{"n_groups": 4, "norm": "layernorm", "positions": "rope", "rope_fraction": 0.25, "attn_scale": 0.0884}
Below are experts of layer 7 (counted from 0) of a mixture-of-experts language model. Rows are named up (a neuron's input weights, with its number), down (a neuron's output weights, with its number) and show model dimensions 128-255. Each number is 128 + 32 x the weight over its row's rms, rounded and kept within 0 to 255.
Before each expert's rows: a language model's description of what the expert responds to; "comes before" lists some tokens at least twice as common just after its tokens as in all text. This comes from a sample of Wikipedia text that the model never trained on. Tokens count by the router's weight.

# expert 18
What it handles: Copulas and also right after a subject and parenthetical in article openings, as in X (…) is a, also known as, was, were.
comes before: " a", ":", " an", " also", " of", " information"
up0 [120  91 133 145 150 114 122 131 113 204 126 126 160 165 149 142 158 147  98  83 186 171 131 121 145 111 112 192 159  84  88 133 151 116 152 158  91 145 161 150 148 103 155 133 140 122 131 164  91  72 124 142 100 163 154  99 126 100 104 118 122 125 165  85 140 182 107 114 194 170 218 107 124 182 135 163 131 114  61 110 122 143 102  62  95 117 162 160 145 123 149 123 126 167 177 139 159 164 155  88 179 143 108 117 165  96 125 143  97 147 106 159 122 123 105 148 165 133 123 101  53 152 133 184 152  89 186  88]
down0 [162 122 207  81 111 146 139 146 168 130 136 101  86 147 118 128 151 152 108  97 140  93 188 169 114 163 119  92 148 119 139 117  61 176  67 141 128  97 120  80 120  98 139  97 101 127 108 147 125 156 188  55 152 119 143 164 112 164 129  96  77 191 103  74 116 155 119  60 120 181 122 119 139  83 101 120  67 122 139 104 199 122 138 184 121 106 130  85 183 100 130 125 111 122 165 113 195 167 162 135 119 132 163 131 104 144 122 114 150 135  40 132 174 106 125 115 153  80 108 129 163 129 166 136 128 134 206 137]
up1 [123 144 121  84 149 194 108 147 104 182 115 188 174  71 105 114 143  75 109 159 163  87  28 136 138 153 129 161 141  92 141 124 152 120 120 127 145 145 150  97  74 100 159 115 112 138 141 128  97 154 157 152 145 123 140 179 161 136 138 124  83  87 164 121 137  92 148  93 187  92 143 139 188 183 132 102 116 135 139  73 148 138 159 120 132  79 132 166  88 143  97 172  83 118 206  85 117 124  93 201  69 130  78 153 140 166 163  82 169 127 154 115 136 142  95 109 122 151 155  73 137 143 164 110 109 154 109 116]
down1 [141 120 105 159  91 126 172  74 103 127 157 176 131  95  87  90 149 220 177 107 145  72 155 106 106 127 105 165  73  41 147 148 150 197 134 130 104 157 108  66 163  90 143 142 110 117 105 110 122 127 142 114 199 109 119 123 157 158 112 126 131  97 123 213 140 108 143 131 141 168 130  90 144  85  99  63 124  97 171 124 141 169 116 171 137 153 114 119 132 131 149 142 126 131 112 238 133  69 134 114 122  75 113 107  40 149 172 114 119 152 110  62  90 119 118 136 150 123 136 108 179 166 119 109 153 140 132  92]
up2 [178  92 109 129 174  74 138 134 117 141 149 114 139 116 103 137 159 126 163 163 122 107 134  90 105 162 126 100 126  96 119 154 162 149 128 141  93 149 157 125 150 142 130 112 161 142 118 136 108 111 131 158 129 125 187 149 215 145 211  90 130 150 122 125 118 106 128 102  95 110 118  75 140 153 126 151 110 100 135  86 201 128 157 163  97 104 138 135 159 130  87  87  95 142 135  83 129 110 119 158  73  89  57 152 138 235 190  93 135 114 158  75  79 113 143  59 166  94 119 170 152 123  61 141 202 164 154 113]
down2 [113 163 123 151 133 134 205  83 159  96  94 138 105 184 165 129  87 175  88  66 132 108  92  71 163 154  92 150 140  95 162 118 176 158 153 165 130 123 114 116 145  94 144 154  61 110 119 115 182 150 123 138 165 131 155  80 135 137  85 124 135 113  60 211 122 151  93 138  90 122 171 115 146 103  99  79 117 116 129 167 100 135 219 126  99 136  96 125  96  91 113 138 105 108 120 198 111  61  83 158 141  96 159  96  85 124 116 137 135 145  98 143 123 146 121 160 127 148  99 144 143 164 134 113 139  49 142 165]
up3 [161 177  90 172 143 182 114 109  92 139 153 176 142  81 133 123 183 109 117  73 154 144 152 136  89  96 142 145  99 151  30 137 132 132 178 109  98 115  94 172 147 144  86 127 189 120 155  95 173  80 111 117  61 138 122 112 134 152 173  22 114 128 146 131 128 141 137 155  71 122 111  80 143 166 135 171 147  92 115 112 159 125  86 155 120 104 147 184 122 103 124 108  96 135  37 113 118 132 166 115  80  89 113 122 118 166 205 154 111 110 144  73 141 141 146  98 127  91 128 172 161 172 173 104 150 137  89 118]
down3 [114 131 136 195 174 129 139  88 128 127 151  75 113 152  82 112 119 149 181 175  95 158  84 176 156 132 117 119 157 146 124  53 139 143 146 119 122 125 118 167 162 160 151 235 121 115 132 101  94 127 148  95 183 137 118 125  93 189 121 108 171  87 106  92  77  88  88 168  87  79 117  95 152 146 148 138 170 105 126 105 120  63 142 144 157 146 133 181  85 128 135 107 141 136 102 180  87  81 117  44 107 205 174 160 127  91  75 131 109 164 137 112 155 200 162 129 109  86 157 133  88  94 152  52 115  82 111 149]
up4 [ 83 172 115 127 127 137  99 123 126  53 123  94  88 185 160 101 136 148 167 125  99 151  80 121 138 188 160 106 134 100 146 158 140  79 205 156 100 119 113 140  54 134 100 133 140 140 141 176 118 172 138  76 152 116 110  54 100 181 192 130  84 126 124 106 152 110 159 149 226 144 159 152  94 149 156 112 125 138  89 119 104 199 139  94 211 115 115 159  79  66 129 127 119 157 151  91 146 117 139 156  89 159 122  99 148 142  60 136 180 151 109 187 112  98 141 103 151 103 157 150  76  80 113 125  96 133 129 118]
down4 [117 137 136 101 135 110  88  76  90 163 112 162 117 142 115  91 116 162 128 179 115 149 160 138 152 116 159 181 156 172  92 112 167 184 141  80  86 175 144 142 150 112  87 118 100 150 124  99 106 184 120 122 127 118 136 101  98  97 156  83 137 149 103 113 115  97 156  90 123 143 113 125 143 109 104 176 113 101 234 133 101  80 177 134  76 207 122 147 130  82 132 135  83 102 116  93  95 164 155 162 118 147 158  99 149 162 141 114 165 110 172 132  63 104 190 102 104 160 139  87 158 130 124 187 104 129 159 162]
up5 [113 117 131 175  96 102 129  96 150 117 129 124 148 142 154 114 207 140 110 102 157 111 144 198 108  76  99 142  92  66 101 120 125 163 167 159  19 104 140 207 127 120 118  94 143 162 143 122  89 157 149  94  73  96 122 146 133 132 109 144 143 169 176  57 110 106 112 128 114 135 154 119 117 172 106 116 187 158 168 119 140 147 122 150 139 153 151 172 147  77  92 106  93  78 145 118 124  99 120  97 184 168 121 161 174 137 102 139 135 103 188  79 117 172  85 131 196 178 139 144 125 142 157 153 106 131 167  36]
down5 [165 157 166 132 179 134 144 130 151 106 120 170 114 132 121  98 149 167 135 132 186 113  98 171 114 108  83 135 116 100 165 181 150 140  66 134 130  90 169  66 173 197 169 136 115 132 170  72 132 178 128 147 111  78 120  93  64 146 127 111 123 142 115  87 121 143 144 119  87 120 133  85 132  93 150 127 126  87 137  90 139  82 127 157 128  93 165 146 114 112 156 134 135 152 142 143 147 150  86  96 144 200 131 153 131 166 100 148 105 131  82  86  91  69 104 120 124 161 154  70 106 157 134  63 146 108 168  60]

# expert 56
What it handles: Word-final pieces, mostly plural s, also al, ler, z, and pipes closing numeric table cells.
comes before: ",", ".", " of", " and", " in", " to"
up0 [104 152 140 138 100 141 195 136  93 134  75  68 125 118  88 205 122 139 152  86 125 113 147 182 137 141 107 143 140 131  65 152 100 118 103 102 113 112 143  61  98 135 143 162 187  88 109  87  81 185 145  83 156  76 145 110 168 125 146  99 147 143 119 122 155  84 158 204 139 130  70 101 123 177 148 160 175 128 127 150 137 117 182 155 130 131 159 147 115 100 113  62 118 149  81 110 167  88 143 161 107  89 155  89 107 132 121 130 190  52 134 124 161 147 155 148 132  86  97  53 125 140 111 179 135 132 104 101]
down0 [153 113 154  90 140 149 115 180 113 142 158 117 111 129 135 125  60 147 183 118 157 114 105 129 172 163 120 157 131 134 122 166 166 167 116 136 153 163 102 148 153  66 107 147  79 104  93 148 108 161 149  89 131 144  89 125 200  81 187 108  93  98  91 115 165 136 121 153 120 131 118 116  81 138 133 112 143  72  67 158 117  39 150 163 162 134 132 166 112 110 159  55  92 113 192  78 111 124 151 171 149  91 117 117 157  98 116  99 150 101 104 162 159 115 123 139 118 159 105 165 177 178  89 109 134 119 153 116]
up1 [108 147 161 109 137 168 183 114 135 135  86  77 130 134  85 171 128 121 149 104 137  78 138 180 136 133 117 123  85 139  97 155 121 114 141 121  75 178  91  38 106 146 144 160 182  94 133 107  93 144 161  83 102  87 161 125 138  49 150 105 151 142 136  99 112  85 182 136 127 131 129 123 164 152 173 138 182 174 109 151 118 160 119 155 120 146 196 164 126  89 140  71 122 189 104 112 135 100 182 142 158 110 147 141 108 121  99 130 159 129 123 171 115  86 132 148 132 107 133  59  69 144 100 126 140 144  98 122]
down1 [132 114 138 132 153 133 112 154  81 176 155 134 120 140 173 123  51 103 149 134 140 177  96 107 133 168 118 132 114 126 116 151 185 127 154 142 160 151  85 135 166  97 138 101 148 121 157 147  91 121 128  79 113 138  60 167 165  95 193 108  97 110 117 142 138 143 137 173 136 143 106 108 100 161 143  87 108  85  74 113  97  81 154 174 138 141 116 122  74 130 214  61 110 135 145  96 166 148 158 121 118  84 111 129 156 112 155  92 124 116 127 148 187 138 119 104 107 181  98 156 191 175 155 122 165 154 121 141]
up2 [119 160 151 109 132 103 127 121 113 125  80 122 137 144 164  99 129 141 130 103  68 168 104 154  89 146 103 117 181  98 120  69 133  42 130 123 123 111 158 208 144 154  77 163 159 200 154 167 198  67 101 152 156 144 128 141 151 142 169 181 103 125 173 128 147 135  83 109 145 118  80  50  93 112 143 168  54  39 146  76 144 184 105 162 113  98  56 106 133  89 123 135 110 125 118 131 143 145 121 112 140  89 110 140 152 112 119 127 167 172 109 146 147 133 115 109 114 132 111 139 125  87 102 113 121 151 108  41]
down2 [153 164 105 115 152 115 102 110 131 138 175 134 145 126 130 112 120 206  90 129 144  89 109 107 132 180  97 116 153 156 116 111 142 156 116 108 112  63 144 111  96  66 142 140 172 127 118 116 138  86 114 154 184 111 220 116 113 136 110 168  70 162 151  88 211 113 162 130 148 100 152  93 124 166 173 134 137 151 190 142 137 144 141  84  85 157 172  86 105 126 140 179 136 105 105  92 134 165 118 172  95 143 150 126 156 178 152 149 135 107 158 122  79 123 126 134 200 113 141 165  55 137  70 169 173 127  89 143]
up3 [ 96 148  71 146 159 115  79 136 150 117 146 113 198 169 124  98 130 116 112 109 134 125 110 155 119 128 137 130 147 179 197 157 133  93 181  83 110 114 120 180  76 146 117  48 152 172 125 228 148 137 114 116 102 111 106 141 178 118 141 231  79 115 173 111 146 144 145 128  95 122 123 154 146 110 139 124  94 149  77  94 125 154 100 152  68 124 100 188 140  85 139 176 152 147 155 119 108 211  55  90  99 143 156 103 115 137 116 119 143 129  76 108  95  89 145 134 114 136 118 162 138 162 114  86 127  67 139 108]
down3 [137 117 184 129 115  71  87 182 160  94  82 136  72  94 108  82  89 140 116 159 111 177 132 128 121 160 104 137 201 129 129 121 118 157 122 190 117 140 153 106 127 179 200 131 107 135  83 138  60 110 104 142 178 145 165 134 165 157 150  83 161 161 101  43 163 170  85 134 155 155 164  68 188  79 124  90 112 149 197 149 135  99 106 117 101 142 139 113 133 157 122  84 117 111 109  95 134 101 149 164 194 166 107 167 165 115 120 131  78 101 113  99 144 117 135 138  98 110 132 145 112  96 128 108 165 138 143 176]
up4 [160 123 110  72 175 203 135 164 123 157 138 130  94 148 121  66  81 172 153 127 171  52 116  95 128  81 111 151  88 133 133 143 109 134 157 160 120 179  79  84 120 119 153 147 150 127 186 133 106 141 168 126 125 148 137 126 126  46 157 107 165 162 119  95 107 123 171 111 158 147 129 131 158 147 128 174 162 128  93 192 131 171 137 142 135 144 127 148  95  99 146  72 117 172 125 117 147  99 184 130 198  82 158 156 142 168 116 108  85 172  90 180  91 135 131 131 141 117 140 108 129 162 134  49 142 181 112 114]
down4 [163 130 134 151 146 117 125 137  90 189 168 106 132 117 179 129 125 106 118 167 162 163 116  76 109 154 137 128 122 140 152  94 164 105 188 164 154 125 121 160 136 130 167  66 123  95 160 156 124  87 117  76 121 140  58 178 140 120 159  75 114 111 119 163 124 131 114 140 139 163 133 136 131 113 109  85 123  84 124  98  83 124  93 129 149  99 131 111  82 139 132 114 123 121 133 149 163 188 137 101  74 122 135 137 167  83 184  99 170 137 133 126 150 139 119 115 158 180  99 130 192 158 128 108 143 153 131 146]
up5 [149 150  82 102 145 171 103  58 108 115 150 127 162 166 133  54 131 126 121  64 170  89 156 103 102 162 140 110 134 104  93  94  96 111 148 118 157 164  82 108  56 126  99 146 102  81 137 133 133 166 144 135 133 132 117 109 137 122 136 151 177 158  93  89  95 161 139 166  99 107 128 113 138 180 184 144 146 135 188 119 117 142 214 100 156 143 130 154 134 163 151 141  63 159 162 140 195 165 168 101 159 146 165 127 138 132 128 158 146 153  96 126 144 197 164  95 115 111 127 113 127 153 155 100 108 101 144  80]
down5 [156 122 151 125 122  99 183 119 134 202 141 139 115 150 167 148 139  61  96 116 118 102 124 163 162 134 144  84 173 123 122 135 163 173  99 154  59 129  87 162 138  74 136 145 122 113 129 105 135 145  81 152 167 128  97 116  93  72 149  85 124 114 162 123 141 113 170 178 149 123 167 102 122 179  95  15 129 120  96 142 133  89 140 143 127 127 103 123 112 136  52  88 141 115 122 158 147 139 107 143  79 102 181  95 147 103 187 178 173 127 143 142  35 148 115 116 115 105 103 133 122 104 136 162 175  71 120 112]

# expert 30
What it handles: Prepositions and verbs in sports career narratives, especially by, with, made after He, as in made his debut, won, after.
comes before: " the", " a", " his", "ed", " also", " an"
up1 [ 93 126 141 164 164 142 106 171 101 183  72 111 156 117  96 162 147 115 159 135 149 179 134 160 132 103 178 120  49 106  88 131 112 143 116  29  92 145 120 157 145 194 142 150 150  76 152 153  83 142 168 183 143 100 139 122 174 160 175 104 133 154 193  85 114 140 128 154 103 135 157  70 153 150 127 158 138 167  94  94 184 177 135 109 120 109 148  98 146  94 132 108  89 114 108 121 135 120 117  75  83  98 103 150 144 152  94 179  95 130 106 111 125 140  85  82 124 107 145 144 124  97 141  95 107 113 150 111]
down1 [158 137 103 161 134 118 139 189 138 119 168 193  99  96 183  93  56 155 120 163 163 106 157 189 111 171 111 100 154 150 107 163 124 101 171 133 105 119 141 124 105 120 107  91 127 100 149 133 139 125  91 101  96 123 105 150  82 143  79 157 196  61 150  90 167  86  94 179 185 108 152  91 116 130 172 192  90 129 177 111 180 140 122 115  94 167 154 116 114 133 118 178 128 115 130  34 179 136 178 131 146 102  81  94 133 119  68 155 191 105 143 121 184 128 138  66 148 147 164 154 164  86  65 158 138 147 136 108]
up2 [119 160 111 184 117 148 136  99 146  86 108 116 128 121 125  48 149 112  65 109  83  94  78  94 115 145  89  70 183 113 169 129 117  72 153 121 147 143  90 198  90  69 158 113 112 155 165 162 135 115  76 122 120 130 130 129 137 126  99 126 121 117 108  83  64 214 139 122 137 168 109 183 138 152 204 220 171 123 175 189 106 134 100 180 150 142 128 101 131 144 115 118 208  99 134 109  82  99 124 159 167 109 132  78 109 146 116 132  94 125  43 108  97 154 155 172 161 150 111 144 184 155 133 122 161  94 186 146]
down2 [130 115 166 163 147 107 127 127 187 129 220 134 115 115 116 132 125 157 129 104 170 145 100 170 112 106  83 122 134  99 119  68 105 116 179 117 143 147 108 155 102  82 153 109 140 119 128 125  85 112 194 114 190 145  95 124  94  75 124 170 142 173 119  99  38  82 117 123 142 171 141 167 133  88 111 127 130  92  98  86  73 135 116 109 119  91 113 109  87 113 118 149  83 172 100 194 108 130 122 130  93 109 140 128 149 111 121 115 131  67 140 125 128 160 132 133  96  89 109 131 115  93 202 183 153 203  67 194]
up3 [103 116 107 106 159  86  82 154 124  93  98  89 120 147  91 166 111 118  84 163  29 161 105 100 110 112 130 178 199 240 163 116 106 170 111 133  95 137 126  97 128 176  85 114 120 121 146 101 136 163 164  73 169 141 157 143 173 129 167 140 122 132 187 134 167  63 207 157 114 105 134 124 183 117 164 123  79 167 184 104 129  96 165 101 146 114 138 123 145 159 130 150 182 146 136 113 122 160  95 186 140 106 142 163 117 174 165 105  81 130 191 126 130 110 195 117  80 118  70 117 135 104 141 143 143 144 135 168]
down3 [122 122 122 124 101 125 118 121 108  48 113  84  87 149 120 129 129 132 134  93 111 175 144 112 153 138  74 110 100 104 112  68 148 133 176  87  96 101 151  87 150 134 109 159 138 134 140 148  77 144 114 154  97 151 119 144 125 149 129  98 119 107 130 119 117 133  45  85  84 154 155  31  81 135 122  90 122 115 135 166 112  92 155 151 114 120 133 138 138 127 190 169 103 172 154 129 141 113 120 152 171 116 134 162 116 103 226 111 176 122  87 112 167 138 170  90 156 181 119 142 180 143  95  96  85 136 108  79]
up4 [160 153 125 140 171 117  73 150 172 127 199 105 159 150  98 134 115 102 102 123  50  90  75 102  97 123 143 123 171 177 107 121  98 123 104 122 142 138 105 153 103 157  67  87 114 149 112  79 142 171 115  25 138 124 173 168 119 147 213 117  86 131 148 129 124 104 185 164 136 126 165 134 206 167 137 138  82 109 159 156 135 121 133  99 144  59 112 162 116 141 149 161 166 143 121 113 148 152 103 196 147  54 127 174 134 169 157 103 109 166 216 141  88  99 110 105 122 128  40 157 155 133 125 101 132 159  52 133]
down4 [ 77 120 131  83 119  78 129 184 112 104 123  81 101 148 146 108 129 133  98 110 133 199  58 140 137 107 115 114 138 163 113  88 114 141 157  97 129 124 103  91 163 131 100 211 154 172  94 133 110 153 126 142  86 212 127 156 142 118 140 158 101  68 132 104 135 135 113 122 139 169 137  41 112 100 121 101 113  91 184 162 136 119 132 118  94 138 103 134 132 165 156 227  81 128  90 126  87 105  97 183 222 127 145 153 116  88 172 112 126 109 146 153 140 116 116 109 134 169 117 126 157 127 100 154  92 125  77  63]
up5 [112  61 133  75 135 147 105 113 160 138 195 202 124 136  76 140 143 163  80 121 139 115 170 159 149  92 142 154 102 113  96 170 171 148 181 116 138 137 119 143 100 152 116 144 161 140 156 121 204 150 143 144 114 129 110  92 151  66 124 118 102 109 157 116 173 141 149 120  91 124 121 161  42  81 113 131 117 150 151  82 177  89 116 110 129 140 145 173 175  94  76 136  77 133 102 133 114 200 125 207 118 134 109 111 118 105  71 129 123  95  60 148 156 128 155  67 103 143 162 126 152 111 120 107 143 115 164 131]
down5 [157 102 138 106  43 139 168 149 212 146 129 123 134 147 145  88 158 138 100 102  87 104 154 117 144 172 112 140 117 101 192  92 138 180  99  86  34 146 164 111 168  87 168 163 115 139  92 125 122  71 130 146 134 110  64 149 124 109 121 107 141 139 168 137 145 105 142  89 132 141 210 152 189 109  65 126 100 100 159 121 111 117  78 114 191 122 120 138 118 133 151 113 135 146 128 168  79 134 181 121  72 161 152 112 161 154 123 174 142 122 102 156 221  94 137 182 114 128 138 127  80 108 151 149 136  65 129 101]
up6 [154 124 125 171 150 108 106 168 132 154 134 116  86 130 127 136 147  55 102 182 102 146  44  89  75 126 175 127 121 254  54 204 154 202 113 127 116 143  96  97 121 104 110 105 153 143  90 137 143 126 101  54 136 134 150 116 111 112 117  95 143 123 145 118 119 158 122 162  62 114 222 132 169 176 170 168 130 158 101 129 141 135  56 119 135 127 137 156 125 162 108 148 121 118  97 127 169 115 118  98 159 126 143 121 113 158 124 160 148 171 167 143 124 188 169  89 126  95  84 147 141 109 134  97 146 120 160 172]
down6 [ 76 158 124 135 167 127 100 172 103  93 132 116 155  99 122 107  91 124  86 159 154 139  85  88 143 121 160 160 166  81  95 153 179 167 120  65 148 133 155  82  58 161 141 176 140 122  95 163 125 152  91 163  99 175 166 150 139  87 156 130 139 101  88 143 123 136 119  38 163  81 164  70 116 121 110 186 174 144 119 126 111 172  85  65 105 126 129 101 148 143 126 228 115 129 115 193 146 129 114 157 157 136 111 140  77 149 105 121 127 131 161 129 147 101 152 115 144 147 140  89 108 124 162 112  35 108 104  95]

# expert 59
What it handles: Periods, pipes and apostrophes closing place names or sentences, such as London, England, U.K. |, New York City, U.S. |.
comes before: "\n", "s", " The", " In", " He", " It"
up4 [131  98 118  68 164 102  62 104 148 145 149 177 127 133 112 125 131 109  69 111 113 126 120 162 147 140 141  94 115 136  64 143 114 153 131  89 146 143 107 128 125 116 127 134  87 116  86 115 139 190  93 151 122 134 118 129 112  93 138 140 181 161 166 105 184 155 161 120 126 119  94 114 102 143 114 142 117 116 146 131 140 108 119 122  95 126 103 145 212 185 135 158  75 116 143 138 149 178 139 203 137 161 110 146 132  92 163 175 163 146  68 119 150 119 119 104 116 181 167 196 101 111 135 134 124 132 167  73]
down4 [164 144 132 138 171 151 138 114  99 201  65  87 126 131 106 103 121 130 106 124 157 112 143 117 114 162 135 153 104 143 195 134 117 109  74 161 108  91 128 110 178 133 127 121 152  86 150 140 143 101 139  83 129  99 173 108 117  91 130 115 179 138  81 200 147 145 112 135 139 111 100 115  93  89 155  86 167 108 126 124  52  85 151 119 111 138 157 159  90 119 133 119 108 123  77 182 157 168 182  95 155 121 124 139 143 148 149 145 126 101 168 120 123 134  72 162 120 177 106 196 161  78  67 145  74 160 150 189]
up5 [127 138 120 191 153 146 113 109  75 163 127 134 129  98  81  94 109 101 124 138 113  92 104 161 154 175 127 135 119  77 102 165 183 119 160 163 100  98 147 133 101 117 124 128 152  90 136 124  85 146  95 101 192  86  72  99 162 131 125 101 116 141 116  99 137 121 107 157 112 176 179 122 158 129 174 165  98 118 157 125 110 115 172 141  54 134 170 123 133 111 150  85 119 194 119 115 192 126 159 104 101 185 122 182 124 151  29  88 128 109  96 172 111  94 169 121 117 133  65 108 107 172 132 140 154 145 133 119]
down5 [135 109 173 112  99  81 126 170 155  97 133 147 178 103 149 204  32 146 127 178  82 127  94 130 108 139 114 108 169 113 155  41 111  82 169 156 142 201 132  96 148  99 118 103 115 152  94 138 148 120 118 158  93 135 165 128 106 168 154 131 111 130 159 111 121  80 127 127 150  79  75  88  99  86 114 123 149  98 118 118  73 144  95 116 157 147 136 165 120  92 156 102 141 110 126  69  98 147 103 173 145 131  58 159 140  91 126 108 159 149 106 142 129 162  85 145 127 151 142 112 180 124 234 108 155 121 112 143]
up6 [113 100 145 206 117  94 106 148  86 148 167 130 130  81 168 157 108 150 101  99  86  87 147 196 119 172 147 102  69 109 126  37 130 142 222 117 162 126 114 128 124 152 121  96 111 128  88 152  84 222  82 115 182 113 116  99 102  92 146 122 157 108  94 119 141 156 152 152 118 167  89 116 125 115 211 128 128 153 143 136 124  84  83 116  53 123  92 136 152 179  94 161  78  88 177 126 185 183 119 150  70 159  97 154  97 150 107 133 170 129 100 151 162 115  66 139 163 134 112 133  86 162 181 160 154 137 109 119]
down6 [ 86 169 158 109 185 121 163 140 146 155 166  99  88 132 118  97  67 115 159 152 121 140 139 125 153 175 175 142 163 167 185 117 127 155 139 134 111 121 124  43 150 103 124 100  70 126 126 125  96 150 102 131 138 160  78 140 112 107 181  90 132 117 112 185 194 186 131 154 106 144  99 123 110  76 124 138 155 109 116 129  93  41 174  95 150 132 189 167  99  86 106 111 136 144 116 167 150  92 123  65 137 149 195 113 137 112 114 115 125 123 144 181  73 189 127 123 118 171 151 171 145 132  88  99  86 159 122 124]
up7 [129 114 132 114 147 133  60  94 131 151 139  28 117 128 126 143 158  90  78 132 130 115 146 103 172  97 173 140 151 157 125 124  90 137 155 103 165 161 160  94  50 150  94  67  95 176  78 140 111 175 122 163 102 115 212 148 125 106 118 123 135 105 130 131 142 160 104 171 131 125  89 118 143 153  93 109 154 120 120 159 132 157 105 184  34  96 102 137 178 164 144 198  84 101 107 121 141 108  86 158  97 122 163 120 167 123  79  92 146 173 114 102 133 161 113 138 152 166 108 136  94  82 144 118 139 109 119 136]
down7 [189 150 170  93 138 181 164 136 110 140  87 130 125 121 120 141 119 159 115 104 170 164 127 114 149 133 171 109  63  72 127 119 153 121 183 135 110 111 164 130 144 164 142  77 138  54  59 111 132 162 174 110 133 123 101 152  95  66 144 132 120 113 122 106 136 141 181  96 129 101 130 112  99  86 148 189 182  92 205 103 153  89 113 129  85 182 235  99  84 169 109 163 103 133 180 123 146 114 123 160 107 130 136 108 145 159  75 108 135 137 191 120 101 100  84 157 155 121 179 128 125  98 138 154 139 190 105 133]
up8 [139 112  75 132 147 144  24  81 132 163  97 114 140 120  70 127 138 118 108 107 110 101 158 165 141 108 172 172  90 156  96 175  86 155 133 113 118 207 129 123  85  86 109 122 154 166 159 146 102 148 137 131  87 151 170 147 146 121 143  74  84 160 127 128 135 166  94 132 156 137 138 125 103  56 115 133 137  91 151 156 124  91 167 122  91 108 140 101 122 125 120 180 159 120 135 119 118 144 113  97 151  91 119  97 109 177 130 119 137 149 106  85 124 118 152 140 150 101  73 163 128 103  93 143 136 144 155 143]
down8 [166 168 126 116 123 118 157 121 124 169 100 112 101  99 163 100 119 140  97 154 166 159 106 194 166 145 129 104 141  93 108  87 147 130 162 106 105 100 139 128 196 196  98 111 166  69  75 106 126 138 163 142 140 121 106 185 126  78 113 148 110  97 149 124 170 208 103  61 161 104 136 123 145  64  97  96 143  92 188 162 130 108 197  96 127  86 219 156 133 161 151 160  90 132 159 150 101  64 150  99 126 105 168 111  95 124  90 140  99 154 201 133 142 138 104 202 163 141 126  93  93 105 125 151 105 168 150 133]
up9 [ 96 133 113 184 148  98  68 165 123 142 126 157 101  72 101 134  76 147 115 136  85 146  78 202 116 116  99  92 140 105 139 171 144 146 110 108 113 137 129 118 145 119 113 112 172 123 133 126 135 190 145  73 115 199 131 155 139  80 153 132 136 138 181 127 160 119 126  43 144 135 116 119 152 140  90 144 158 133 166 164 142 108 176 132  74  89 140 171 133 138  44 109  90 171  84 122 159 124 169 130  87 168 136 160 137 133  57 165  96 114 143 164 132 141 166 130 145 154  68 139 119 104 139 140 141 152 122 169]
down9 [ 90 141 127  97 127 158  74 113 168 118 131 189 124 162 219 145 140  76 128 113 110 140  92 125 149 109  56 177 141 114 145  87  68 147 176 136 100 134  88 104 144 108 142  99 105 153 157 204 133 144 130 164 110 158 119 135 120 161 132 160 121  16 167 145 122  97 138 141 139 134 176  93  61 126 146 148 116  97 147 146 113 119 115 109  95 131  99 113 180  78  65 151 126 150 120 173 110 140 145 143 179  91 162  85 121  92 145 120 118 106 100 102 159 126 148 122 101 108 146 116 141 104 167 155 152  68 149 125]